Weights of a small mixture-of-experts language model, trained from scratch on English Wikipedia: 9641 steps.
Below are experts of layer 4 (counted from 0) of a mixture-of-experts language model. Rows are named router (the router's row for the expert), up (a neuron's input weights, with its number), down (a neuron's output weights, with its number) and show model dimensions 0-191. Each number is 128 + 24 x the weight over its row's rms, rounded and kept within 0 to 255. Numbers have three digits each.
After each expert's rows: "gets" lists some tokens that make up at least twice as much of what it gets as of all text. This comes from a sample of Wikipedia text that the model never trained on. Tokens count by the router's weight.

# expert 136
router:109153161128179112117147132113114067081143126125108145109151104126124129166162171144118134130137099159149133095126134136176127133141124149135157149112103135133089137198124142158100132167137130083109107111144117127139121120073143086123122111111132118126135094156110103135136157105101155120154139155142190139106131133147114101165131135146127131135125126146137116140148112134153146113163113128162106123078082121142135112129116079099108113190141120093103147098111083135116145156108109161153122125137110082116115173119129114177093148116204138114103120101164106140119132147116115116
up0:131139123179131146115062098152155109080147110135133129140125146135127124121137107118114127108084093121149126117136102089123181153108116110125094135108172107142114111130088092105178142136174112159146125113081131116121134121129163162137167107103129131127135085119113101112130129053105130123149123124097101168146151134163101169149142098111132108130119189102157147138127137106108120117118109115105149151182121157116127114135139143101104101158124114097153161146109076158092114116101111101117130096125145132156097099141127135129142132112138145155204149132094161133119124137105159117
down0:124083121193157115111130170084110109151131137110095161194168125140148143151111099132138118134142156137102133108131104133141102123111147103132129095147057117122155128103109095125109083146142105144121161076112111115146147141135136147108132166138123172130152126110092149110105102172144107087148125171114111112157148158194127140074098100117146137095156140203098099122137126115104121122150146138125148112107129142133154120101118163139136169131126137141100116127128125121173117135131154133133076138137130130098157133108173149149134120103133098134129146100130137121162122115168108118
gets: "h", "ch", "u", " h", "k", "it"

# expert 38
router:156117122141144130100099092147143116113108085164121110124123167123103165113158143124113101093088099143141150139153140105128138156109113123124104128105152139167139137091120103113174122094098138121096150113139175161125131102127113116099146129112132118108099108106150105132109134098140097156117100082120145166176113170138137140097136085147108152122134198103158155121111091114105125134097117086119114159121147117125119102166183120145126151092162125119138113125091106131135076090136135152124110092126139134165105133134132132162094140144114169142126137192105140088142117074142169119
up0:146128126150118104146163122141141162161190115154150111088157110124155115111138083119108095141114105086108168158137104158140117119148103113096113137124112158113117111111132138150122091124156111091157130114148124123096150168137111122120085123116142095076145113129150126107146104152128071127195139125095152119117141115169124124157143122106117116075155108148151097125102116139091094154170107165133166105129112135128164095117096161118173109158127093132068153099120142136107103109119125141152120123136145149122141112138087163126149143118178132141114114116115162177133155115091139117
down0:145164133084132166148093130118139126173148155107159130114127112137142113082118134113106193139163109112113108135139121138117137083126139123075119095135096102119128118143105140131143100154148127106133106134130110156127148158105137105135131113143107143143107144144126134098132147113139103137146175114136105155152099156151137144169133109114110132103141113127133094090109152156188121132132087159182165120116137169119137135123064163140135087116100151115090161106113121088106148099127097138142136115152156064155136089111082141152139119126157114141146080110113157184149099142132122170
gets: ".", ").", "\".", ".\"", " .", ".)"

# expert 15
router:111152148095166147079140116117122075128159122131115147122144093134143146180159145122120142126108118157129125112105131138135162137133133158122111108110087078134097124162097130155091123150128111090075108113103129124139121103101155096103129089116144078129114083134139120123137170101121171099160106118154153138122116104146161113110138078137122137133130153187140147146140141116107133126170128139136133157071076099141137105139129109117133135148142116107118164142103090140099146161126131139158135104143100081161099163108072153172126136067161112137113119116151104120146109161147144130
up0:134136134124101126126127136115104170130174099166134133137124114173171098130144140082103139107158110105162129146123189128158157160124120096073122114102143092142129104177113157154146135098108133076132166122071131133118125108117140131168159132149102124105094144128126102131132139122112180130087153093115133132129116111147139123100058127110103140142189110124125082106130122098160132142115125115097128113120102110107147092128137137145136133130125135182117157080129114153123117132188140099137144164129110132103134095143125153153136139096112148137147165113146115100177106100105151104
down0:101182116100092161120129140082144169133137137164180166151110142151098100126160108092134149137116141093086121137123142165185162132116121137120108134138144081140120161130117108130104133141143135127144139138128114118105152109090134117120139151140148112103149129126114133126121125151147160090135126124113119134123154112122094128131105107109157127167117091164171104123113065127147089150127113156152123169112140130107081132121099130152149086137162128143126176129139138111089107121094141077159136143131166093121120112142092107166111091089122141121141137135209104109170124096109140155
gets: "/", " E", " U", "ro", "U", " /"

# expert 44
router:109154164131179118110153125102104065092143129119129140106152100110120143163155159145134125140144123155147131085140119145159120131149136139143146146114089110120100112191113149170084140159144120082114094110136119122131126117088156103116123090118130128136112099163106115145126160107089148112163135157140195137102132138147129092150138121145120134147126128139133127150147111136129147127143117120166109110080073131134142105137142087102088115190144126117122158103120083135122145139099113143162129119162117084116125163113119120162074143112194125109102104111166107155124118148097109114
up0:123128119075154145140129126112122112126136123179113138126095118151076091143124116136104119106097139124115161114128102093134144148123136125099043132126152138130127129108101157118143118106108104135142103108099184140153126142100131144129113099090177120116121114142147143120099135131117154165149073112100111136121068096123148130125072135119082132119159145120153123132129127141128167135113156114136157139148160121079114133189123135129155173124135109138149191114120138133085091123157131095157168135119161102212108090148122156108132146108130141110131117145135161134131150125127136142
down0:132202148106120167138150147079131105132127165137151081147130107105120131177128148098120117109107157110142113121059152152122128123153152103118141133131134141149110103152122163144119145138147113109132129115109096102183120183082089127064123130125128117132165138148144119124118163133099109141152148088129131103090137113121120123140133102130123131149161138151129147109126107137149104147109128157164127170133117107110124120116090110142172090144133128108122151117071161157114156121107162164125115128149086123097105057143123130167149109132169110151148111060118126131111151136115126124
gets: ")", "ing", "y", " N", "ent", "as"

# expert 143
router:103167167144159136101156111133095088116147111105103131084136099131104145164158172133106128145135113144144142118133132147145131133129139127128162155089104103148088108172101160153097146152134115126101106136127102146154138145081160088104116091104112118142121113149129131153117148122105159078128109140090168143132130145132163084147114123157093129168148116158132152132123123139152159123128139118147092104108073147114145098129143101097113143146176125120148130116096089142071143160131113178150124148140102075112097118147133122143078139112200109124105108129171126149116153129111134125
up0:127111076153141091112128120091140106088076125131154157088063122165132123118129113061118120111145135085098142143126142108126112178126120106103097134119132145139143127122128136108122146104113103102154139150119138161136109147145131170126094067146156118141140116132169135124128130123126124083143112137125119152170140141143103176117116114102107112150109130132121107136134108140173100080133077166144153169104177145107168146136140122127109124100128144094129134156102173119143124133149179168131131151143136116122134110164091122085136138137092160107152120194140143110098111136163116119
down0:121143140123124140163128155127139074090130130154133141185088156126135121119142187136179131106113103124182119101157111111115133128130131122144132126126120108113108140120118161091117105127126083112153106160133171124138160130155100103139154130125161150093112114134119116157160153176109122169129142116108164132090071137109094124177135122145189108119152153125120098133096158136139121112163132095110110152067149171113116134118112141123108082153080121119094165150120151131136146150069125084121159112119125140114141144117086121167126128130160120143119137119175120090106128135108120118
gets: " 15", " 14", " 16", " 17", " 10", " 13"

# expert 31
router:087143129133181108132178133108102083087154114130139126101164101106113142169155152150131124138168123171144124107159127126164113129133114145147138136111084123111088145183108152170084130160139148085081096115120127135142124113096164092117124120115144134116134082164105115144142163110089147109155123166131183142116131132156129069152140114149114137145138131158137132153143107112145135125166125128156128125084065109125146122143142116108094145173107137101133141096098082135128125156109107147148101144138104101135099155105118132148102140104183128113097117105157095134137146136122115137
up0:114109117089089109131142109156155158096145089170198118160085125165134163141143117104111122136104119095120138142119156131111152146090092127090102132117119137131120143113107094113155117132094143140153122132142152174133140123141130139087114077104143125074154120140114116130133110136094116130138148125119134168155105133118131110116145116101113118141088105116168158135137131122092106124130102133103153135122175141113129120159148150135094146108089141120130148109087144100047057083122141145124109109158149132126138087147121139131149175110063146123156107157121154137144121098125166130
down0:122114151102132143127158130154103118112134128115117120124129102150117093140141105096134132121163099131108136154152167149116116138133078146076088127110142144115132138167152179080136107157102133098180122130119113132154125110118104124183150112116140135116133116145133075153132159182092105157116194114131154142129193103117166118118131094145126148147122128104141136103154117085090123122085156161132100158105122101140160137112082136141118139180145148104120084132132127115143130146110124104108156123139136099124064135100123132165121128105166153085127111101119156136086143130160165131
gets: "s", "ly", " was", "es", "ers", "les"

# expert 250
router:104154156141190140111163129125098070091156118128108137098165105119121136163147186144129135142137108155154125096146134135169125125146127142132136144109084119113101123187122147159091137159150140095094108106145112119142113108081157095109111101128125120139138090156110115154117170111100155109157130162122184140117139143147103077160130126164120122142122141144135120148148102137139136121154115120174122122069081131141134110136121095109109121178114117107115145106118083138131153134106114144166131118170115090124119163108122118160088136102189124113100114112166107151130126146119113105
up0:114125099144128138117142113143128127139105114158153135124126151141139144085113097115072119109139109101129132151126122156113132149128125147102080085102128145102127111114098102135136155090118084128140086137098129178123122149139113142135137158109142129096095109154119129116101103141120142142121112131078114159144102106093145101139132106081101137140169123140152148132116141105169122141104125120123113109148124115080112168163098154131102142096152112126125187089092112073092091086138147105107122168192149114181163117129117104147160110128101182143133113184127171113136135123118153161
down0:128153142102107123145121147124139122078139138117173138127132157121166081131139115142166111103064156113100178144125123118152161150136181134142127087128157137160148124086097116160126123153146118138090131137154140070118137168143153098117153138158129125100174112118133166158134127124142181111094130143136103153114111082108137101121164143111175110131125134105127150097120116141151159123109119124095122183078123140097079135147114170151103113112061130124103116121128099098142134159136106113107140108162125085097107152136108147150148134116091154135147123145143116136104159105134104123
gets: "ion", "ine", "ation", "ial", "ment", "ance"

# expert 53
router:129111142181206120126115104113123084091134115102116105082139123118093148154141155135165162139118128129111137120146156123155103131095114116125145140130107122150115129152123152154114130144139145096122125102135128161132152123124175112119119119113142090120087106131131112160101126126088160088133133107083175149123146149110079109124142145121128154121153151135165135141161070130103174116106144115130134123077083121126118102134153121120161096150165137115135146073096113104125135134096126122128153125174113106106132131110128113187107152128194124164084083112133111155139114115085103152
up1:132095132103136135147136133161129117169103122115152115077150142126164107128093124159116102077150147114131114150144120153154168103119119143090087121127121104117108167096137119100113116162119097125154140195128131157183104157174129150163136147133129108116132123153123129174112097150106122131136136113119098107143082126138103117136121113099106128128132137119139150114106101125147155137103163096133128111122105181170135163130178131109131144106153190153111096082138110166169138107115128130080137090120074135136155088168163151125125102137128139158135121133130118102158116091094105159
down1:098131123125145163139124201142177116163146158081161152091160150149119113136104088115115137175096102146096090147141118122141089083141157111115143135148135131140131106121143131129138124107114056164139149122174117102140107169108127169094144137152135124129115096124098081119127138100129111090093138155157169110148119115136124135136173152111133165126080125146136128125146093103104155123096133125114149122137130082136116094155107129108137109170125101143160124125140082126142141143108155156098137133108153150137091154100101088142115145120131188125087121124113120139146130135162154115
gets: " f", "or", " comp", " res", " ass", " re"

# expert 246
router:091134120127174184139112110139145119128102116156115090117151077141140137090105154130128134101120116150127122122121114142138131128103115137105130153119158088144131119077119161148110140111134105114102100165135154148136118156093090107110081130121155113130121123146095121130152128116103103184158104101112128169101101113164084105136112088088120153170114165136123187132115127116146141146127106130158144134095145187114119148145157084142129145155143133097099124174099136144140112084103147104123116105170141138129120113152171157194104155084140113144101125163116094150151149134133121146
up0:171154138171103123148123097141139142124108135141122148145160127142116122148140163166123137105121121129124125096141096073134125156106127145126100123144128147188154142126107080109124117160106125097124172115131170125132165145176111087157165135103137117097140080129141062137097094136122114119109124126107139162189084138086134095128111096138122101128148142120159093151109108126092153131124144119137139119138124122147170154165101111151126141171197180144148126097099089116118127090117138132123165112105152133132110111082107142151099155151141134125091118123134145105119118118086107152
down0:120070119162114098141139147131133137124136125139109136105144149135106120169135120109158102116139141137109097139140100117124127137101145118131097132151165166155107128097181130134142184135140149153108115116150111129156131109171130107129165133121108071074110101116165124166101136131141100094168113171098132155131141124133134109070125165130159122104189148147120101125136145178101116117159126105161102118148117093128112155141125159134120140130121131144082100098193119097112141144110111105123112153137109103094084161101118159155098140139150156129100110119177122112106128135155163079
gets: " a", " an", " this", " the", " A", " This"

# expert 184
router:128128127110172194110136087131145074114150096157119116083137099145129184150125120126089119149129152147133137097151120133127109116114070115112112160119113118111116092144099149133148144125141110132125070101155136174154119138110102098106103140097148131147128090185100115143102119157081148171158110166150141162135149104134174071115120115149101148140124111151136130138141131082145163131116150084165107091094110141129120113174132102138118146160155097147142154102152114134107102147110110123129127136121105104105118127098131154142131169114112146114148104118116096150123146121173095132
up0:142117140152109163113134096126162153121121101201145129103115136184120155127163095114129119151107168131100119118125142149146130139108125131084105131073118117111190121108103134116129151105132055138161130102115118158145135156166084127099159139119156071119101112123109128193103089147124146159136134117116136139178121123109128075088126127116114152159172153112127112104080145132101173139091128107112123132124159097119132138164114141154133122160154097146125087124128159094088121109143106130121143115154131141127138157122093113134123132154099137127121169106132136121126117130172149142
down0:098099122171142123119131089150151140113098150126131126093094142109119143153122087127121105137178132150131097137104096104114116129134140082112139111153129119143114121156131131161121122125121140139159126134120091137143134135142105097071118127108114124164111147168160178123102116167120130109106138132182124134153111156121179133102107131132098075118153114148115147121139168131155083143096130081087147123107151134149103171110113151172097165131106106101161111161177119135134097140136119160126125114104087125106112192130174143124138145106151097142137103171095077156128159099124155126
gets: " by", " he", " c", " it", " also", " He"

# expert 156
router:112159157122189128109158120125111075079148124135112127104143107103115138173163175146125137144157121151150120102142134137177127136135133147135147142108093124127091130185120145165101146168147142077116119120144120120138119113082151081123122114116126119129132095152108112146143148099110148117162134152143195133119138131151124100171137141149117133143121135163139112149150108146138148116156111122162112122091079123138133109131122089097098119181138140097104153109111090140127151154106111156147118118147108071119108162112120112169084140107198131116102125107174103149112141146133104116
up0:128143107157141163098172079156142167175140158149121162108105116166168141104136143114105115108138118114082146118147167118131122147133085120133100148106162119134130107120078109097100128105118079087114109135132127125130151157156076111114119104142140149077129145124128165141092155138118123115133101098157106135135114150165110152124082149156132140101145120114175147082149120108155158146132127136124123128096167084136081133161161162139125131142133189146084148104084138136106095134162172107134167140124131147130128134155184136126128140145090134145170119126125128128140141118154118124
down0:119132159151131096143117138084083136112140094117135149096126154104101112106133124162178156138175127124133127107142152128106098189147103116121118156111153122173119133135137113151140098146154079130150098183146131143135151128156154141115161149122124142173137111107126144176132182073113098082102133170167087154130159117153108156155122123133166117147124103154104098093148101120121114139074121130130115117111118143124129080144099111125172122126117131123094102143094166114145115154105114144120115141160130178124136103103101095102124162123143131097142102115121097098141107100162125109
gets: "p", "av", "un", "am", "ol", "ig"

# expert 122
router:117157127139170117134146099134112090144155117132117125109154108118111142146142182141091137121092134157149190119134126117186120118124141132127141119138110116121107152157067144141122147141153111102068128117106102144146139128112142095100117087109126093123125087130161152138099166077113166107150090141100178139169099104141114126141155117116102128114136132150130119145139111114111144120131141111145117107081080103119109125166173062114102128140168137116132127143128069102105130129198092164137133114155124112120127168143142149155114128115169128126104095122108110150121090142121123107
up0:160162122124125121128109140119135075148109116128149098141089159110094149123125086117088187143136091117114108135075105167111133156149158159090112114123097122105076110148175125124155109122125135124099144098149130156107144138082129149112073086122132118089156141135112134159107139144146139166174147160151120142150095120173120119146130126116124137130157124166127153123097135134104082117163111111167157090113110130135159095122128145115151149130112149147115116151149144090100144096076118133125149103131127131135104089121140116133126148135127128095204125155088095140167126141147159110
down0:148118169132135087118094112126143142130123174116125125150089141114154057128133140134090135136127087154096108117164111132131119102134130085156110155105114140162099099166135134139143118137138107147137141153181119105126137092160158083160145141108155105126114143128117151114116119163143102160156111136111140094117111113115148120149148111140124125149136133175107089069177154171115113104139152098158113130124123155108104116184127144149123107122132100089153153148156149137145173104183115156096117112122154123150109129142127119127092159151167131139090105091131119122150089135140070160
gets: " 2", " 1", " 3", " 18", " 5", " 4"

# expert 2
router:061141134112185129106130120116117066130131109141143148116134122146122141150123163148147133117157087174122144097135143148143162144101119166120136137099126096102089138164127140138096141167128106105100104126131127134170095115072141135092132083093152108160121109147134130147137180113099137124145120129113160148100116102144133075116125109135132138106084126149135134122139148125129148089123126134125121179085118149167139104130133118111161121145119122088132143126088087145107130134109129131151126093162108047157109169116130176157099155088128093146104132118147117104103172128137119127
up0:113114154121109110081136130089146103138095121123149123181103109135108093118091112103134113129129148115134131130150130139111139162146136152099139121122127115101121087143134142129121127124137120135099115143117148123098136140122148163114145129138126086099126140126128175114173153119117118084115138076113091145135120134180123146132170097137113155152113151132155192110152126147139117126165123113162145159175127113144080141124106125147120123159153070130106170105084158136094130101121164167115117091148140120192108128168072134152132096132103116138102165130143147168100148156152173180
down0:129149159171138142133123134138123074122099106148149145078147128112135106142104150174127090172080143138059130123101138164129157106136149148156135138123120117126132144123138144151101122128152115162127157158119134121140150100134163155139158137144104125123112095143126075101130084132098123124124129134107116177095034138150109162072139097110147149097122125145114151134152134146108133142122102094093131137149117158093160157131149119135136146181146156136121142131083132099120111158134138085140097130154150119167094130164163119129124129104134121074126129129111109123116123115142172092
gets: "/", " /", " a", "°", "′", " high"

# expert 64
router:123129141146146110115145125125129108156092089137096147109147144099124143094148110132098128107111131138098132109159121094128135171154112160107130162104106175151142117086091136161132116130162109073093101135092144126108154119121132133099118097127141131146116121127116103144133159126121102114111163142131129136145100127120134079165095113078133150164196149120155155146118101099148158110116118124079126154113107101119125136146170127161129179112102154085097149097116070113129100162133118151134110108138081057152120124178137168143154142087151132133096134140103125113148145145148125141
up0:099126155149098071112151110187170129113146117128084138130104142136120148137128136161086120125096138121113162145106184142187125143130087105121106119101122101093108135142098085121140120130153112137105134120107133114118095108156137133166142120145144100126145181105126120152118116125130134120186121128162124124134128116123086126136146097112141195096168179105112109147087148198151129114105118148112177161101128107153154154143090120116123154144126123127127124127106130089094091154123143142136100117165134145109155106139161112106106128185096114121107104155120137152143117149099130116
down0:087105140139177150109146156126172183118123121140113131096094180111126149123127106146098138111123116114172127186133123101125152140165138133070104114126111172113155157130125118139111134142130155100148138114168099114130156102153156143096107148115109146140137121147146095140128101129108119170104136117144170087133127123131141087157095132129183116150115129114092164153134106129188152108105129103108095116089086123128129178151140159168117128096121102131137123157135113130089148165102076146121092111130115142133090118105107128146120159105112149122130122085126119163147140105133074138
gets: " was", " is", " were", " are", " be", " has"

# expert 70
router:093117131146152177082172116120114102106138123147149124074170098095091110121106071166125131108161115131143163111149120132134124149156060106127130129114117141158126103095117149096097108110110153158134111121097152128115103126080154142104099150120134110133121079091123095145116105128146133123157121123108126168178120163164116125173094095125111125111117124119148106156143108114110137103134130142147139127110108163155111109141153170098119116127124129110134145095122126100133113154140156126136131124143115055159148136141126183146159150137125138136107110181106148091157090112093124168
up1:104091129133118151069102111138098101104142125145114133123114122146061126108136107138167092138129112121193188144105111125128090152100088115103121110133093128129164133091107175106103094086104177158137103083115128148130102120090133155110120134155128124145148119079109133146113169102119135137135140103122098133128090138131158112159134088147145158086157128160138130125082167145137161110128125131116155125154139118132131100142154144161148099113139101153141158123137137158112094164154130138138115100134166096130143107147097148114138151133149134141114111117101098080116119146154127187
down1:124143098145134130120100158124140089144151140128143128108155103123125117156135097122110116114110103100107124184128169105081114084125142140188130140164111132079126104105172104095115163118114130078119108103097128128120136121135139138126133108149135101157174114147093132140135138115166118175130184122092105126092148073162113134142087107129170141146114136114138118112131100094182133149121092081129126174099134098142097189109151140131123113127113143155091164096137105112169142131108166102169128151149160140156138131159150142144129108120128108143150120160126134138123169152108140117
gets: " was", " also", " New", " been", " later", " then"

# expert 178
router:098154143141137127080148127083109088127126121160114113114156122152172107111107124121101135106128105113128128119169121141186132119140082136120098122115121164113154082094107166152085158120110107119092098131132173143142102112078100146163118138134180164135089105150101110090123164155142141107102132154170194140139141111099144117150118072124097109130107146178136142116116117114107118110103127154154092127104130141138120145151149091098117153150103159126123148098109122128135149112105098149166135128164136077130133126131133138148131137114174137137102104113184133132136101098142119152
up0:168169139172109149086105123109145161113151125147123096123167131138176138099155114179120097081151099102156148148139129112127152126145074114116145110095148104151126121123103125118135138097128124097182149153145200124124122104124120088102144110152157111125126152140155078096146079116134102122136115124133108118101143125096149109139182185122117121127125115127129142164128131093135107192123177128101145154110101160088117131134126147114121151147097143118105151120109130148148075117125130145129143156104103105106079146113108107138136119141140136142137123124135152094138110110151169177
down0:185094150138176133125115156118139117171138120106156134147109122141119144110082138146117109153108147088126163118126134102103098103132155152192163161129155142102092148144108160167126137095162055163113176111134096125106163113124124130130145091164080109139118132130115142110162106100144117139132113122147150094131136102133140107114151147047120148104115139158110119102181123111120164145128182116092130141122132118172100113134120111131125123090129108106107153104113122116169105123119129139119146154136114155125135167132158127121078137144077138123122151159125134131106130147103104106
gets: " to", " not", " also", " into", " would", " can"

# expert 166
router:131146142121157105140122134117126061077115126134126142123150134109119104170129170151120116127124102128134137122142152135143134128135151140121115160106108125140122113160114150158132123149144139108096139113146124117160138132089126079176123091091167097117124093112098129118140167116093108128132116111124130146083121128131143149128137068127104140138145130165144122120120120107162137103135101134144097156094094110109142143121101101108171130164105132098107163074100102162088118112139117139130175110183116102116154156095094090154074140066167159131130127118191085167122150133099133143
up0:095079123138188153167117107111154130108169101147114166117120089118159132126142113134126137137138112138125136116157153072144122107136095104138122145142153181166162114123103109128125168097116154153109093103129171130148090083185105123091096088097145130082121118124128119133108138138128136143122186111113150179135153121111132160126088107119113140128158137121142115126123150093146104134163114155194100064111146139121153131129123145118141123105111135158154122125140133171111119076171096139162129140112112154146143120093130112119130134109118157130129114149085151109116088137151112145
down0:130114146118172101140110101122141110080133144107102183147103133115151086141198083133098137144135090131125086070100119116152114129118121110155149129141129108119094143123168119132115116137139133162135100123095132120118115131177133164132122112112134135121165129124120106101111097151110122114125143114095143124130126139075165160113118113114077109113130100204136110122105104113122132097159090132133099148158138131118120154131077144154124123163105102166131139146163157097087130190133152142108150102171127118155168137137120098125128132141158156120179130120140145176148151132161142141
gets: " with", " Sh", " sh", " sp", " Th", " sc"

# expert 176
router:103179149135184143107139117107098100127125110129116158099122113135115143159131156127133116153153081118126118108175126141150130126134141131136134139100077097105103074169121160146102149140133121114117086147151112147158131095081140105148081094111127123133116116145104099141131148115106160130145135156089156147132165103126134064151128089158126127138163134175142100138131127140139148096161146082153108126074094123125140116140129091106115114160128107133127122094115097134095166140093140155149148148151122064112107134125104130166087165118166124127119090115177096132131150110134127126
up0:108133135092115090171140126119119122124103119153129139141106160165123122143104123127119129155114144060103099124149070105119125154113122136116106159139142153122118110141113147095158141128097119158083118164137148165091149168163134150096131146148144090112146120132143132124122107125129150124111148143140113154145147089143068137137093121132111110113132159144159142083146133140126117118151136090089150089134151118179104160130142086099080136115141117146156137169130154118126112105112071077164117136101139152164099092173132159149139153066077137158132150160133119153106128137136113137
down0:130110113152176112157147095141149139135120125103127113155135137141134132118138142147145133127108111140165115100122102104102102072119132133108128165141150102121126107091140117135142145128143068129124118155107115140125135110195118093068074116153130113149121103153159090153153125128084158151144157142126151142103138063093127110115163169123115166070121177117147095155116154101101154160104175117133115124099108118145134133159138148125156097134115120167161179133116101126058114130146179091115113120134137151097132117128117146133124124141117080150115117138103123133109146150123124157
gets: " to", " by", " with", "ing", "ating", " from"

# expert 42
router:114128123118165130116114113125140089105094096164127118148099154140092156136141126136133103082073105122151164136133134100117136153093119156135116107112149135162148139088135110119162125115100142146087132110129178152139174110124134118082135139103130144103091112098118123133081102122123113140159132117129145179182132146111124087095150107147113109137110181113165138105115083118114131123116112072111107141115144110137120145158160107122092159115165098111161149083084110144125095106152171143112108120113142117153107119118165117153101157146107181124107136178136159098144123112124153096
up0:114096116057133103106133105127135107084146139136131124159160134106130108127103089076133129125141085129142106164155139125097106143136153154152141131124154131093126128145136178116119163108170128090136134134123112158117160123109104141161116138119128118154075151096122144075131142151147128117180130129135104103112128138120143137127126184085108148112148120140114129141088153119116128120124157111099143078129140124159140113131131115099133149122101079125149101137137154146078179160156065164116125130147132094212131147132182116144119115115116121130125134099165116128135130132148184129
down0:139099145091170164156142133134154121163116153108119146184109094106123143108113137110138175133182139098122128099147093136119096124125145108110116151135110139134121197137126153126156084158125116108150096128118103107123118129143105119112144177115112072165123130140105101116178128120126149121091142104117117127085093129136132114151088126183184120168121117145100162132171142109126130103120127140136128113126101075118124131132104122182169126101126114123113114113123139095158118105123143111107104088139127137152095198152124143147135152167128121122138095103096110165129115169139123166
gets: ".", ").", "\".", ".\"", " ."

# expert 137
router:109156158130193113110159125117111075090148129123102132103148105114111123168163175146122135139144101154157134099135131147171124130138126136136149147099094126128091122183119149162099137168141136079101110112148122122144123123082150092119125116110124121134122101157117111132142150093091155119150143165122194141098129130149122098159134144147127126148123130155140111144146116138139144119162120126158105116078079117138144106128122091103096109178141136096110137106122090135121135148105115155158116113142103071110116168109123113169087155107193139109109113097173098139115146140138118109
up0:178135104141120103126105129094113175135115113134146103119096134116140142134137136159091111084104078113108121148112153089132153144137133123065104114103134143131176127127135161095138151105167153118129131144100192133130151077149135128101154129145131122087104119118121126100134115098134151122112144115134123168149097116120125098045137086138086168122142148100153135104154148142090123147124122103116136120159131105153117149146111153162145124132122116137124116110107139083133116094115154125118143148160169170164173081184154125141161136154149118126127120143092164097145135100112098135
down0:131180112107166179069167109151126136131141091123146110152134130149101122140080126097145112085196135139130114112147155139154111117130139132138170144078130125172098122112115118117134120137142133119097152142136108125102118171111150093115141114102133116112108116139148127121135142139160092153105107119130128143138117115138096122101102124196129170127134134149148153131110156102144108100143129085141083121117106126134128150154142137147140105128134151112134104173161131104105136133099110114139158133101112100102182118112139111106182156111083099148158132155175163103117132071094137178
gets: "p", "ch", "d", "C", ")", "t"

# expert 185
router:122167139156172146119166158128126070095120117134113132103121109125119140161137161151113119150153088173139142111135150162170115134139159139132137180115103088117081093174124153156067148149149128086109120089133120138123125110086164126105120091102132111137115095140125130120116153097108133112139112142126184150105120118143114098143154125148115117161165117157135123137134111115165128118137116100134109112081085137138148101137102102093104133173150107110109165099110103113121123146102118129151109146164115082113123151131117115173093123121166135126098067106183115139122134151098129136
up0:115165114117124117088105117140158154130116082171164114133112153183134095145168104117099128132153138145098120146133167135105139119136150132126118116143154119133141151126154119100131142107177085135130162153131110123096125139116138116136135158161102144128139175073150100116146145095145123154137114093133088137119137149136125138071114105104110078113128167138155106084132114125085072072097120147128133129157163131086138153124122129155119140135110150106153120131132099157145126128126126161151131104141129118166106119120180163111109166138086183114161120148100192090108131100136127134
down0:113144132131108112165139124103116138161133114099141127121132164135126143146155126125126120124122134111107145132105145056190126136063104127126154143124118114154114116153124118110148097109183142138124132160112136157129112160121152113139152099075108089150106125110094146128142113100089105113129139161154085110110128137118088191133167077129099105140104131102140120127099124194154185108152117150114134155087126126125115117155162125140132104150141123125136144155129169052122170094117094136131161127074130108148127154110093127100111156164151118157146145136113128148131101123122139132
gets: "et", "er", " g", "t", "ber", ":"

# expert 157
router:121152165159160138139161107124095077108124127114113121083165102122141147168157157135109124146117108143163148109147142136164132118128133130129154164090122109136086124163100148127109126168140124107087109139138093123140146115097175099120127085123127087130127103167134121161131152082096163099142109137126185130120122133132134081129126116144097127146139117165137123132136118137145151112147138121153090114106057124150146138132118107093099097150169119095120145108110093144085121160144120174138116134169114068085105152134139118139088141118193113125098097116162111137126145106125112113
up0:113090120169132137080113113185159147112128123107114138138138152151135134115120119151129131114163114125126127108110162105153130156082098127083107106133144137103095137120110112111180123127097185084105144142115169123089093121133097153118104139168113187088099129096132098140150087109103125194123147114165110140147120153118124137136134135169124161090128137136158095122147136127150057152105134116130138126117145142177115069120130177145144109119124137103182186130090127105095096103107137128141128134117138115118118126110164132134118116110093150145133134138092137134142130110140137149
down0:095123109129148144181136099131102143103168072075176138125101149132139169117113097146155142141106177175092129134174154109132115128099144104092097113096136153130097146102147122136117138086145121145147147160145118173113105132112118127171115094130136129097145136110136097162106154142120100159135116119119077116103137106153147137124100122086122136149152101107129110110141148134126187190190158142109125140084103152099099124124151119100123132098123171121158132088142114089154129120117111127118134115123109120135139123130137130145101152140127115154146150147134087171145084112161139147
gets: " 0", " 1", " 14", " 13", " 17", " 11"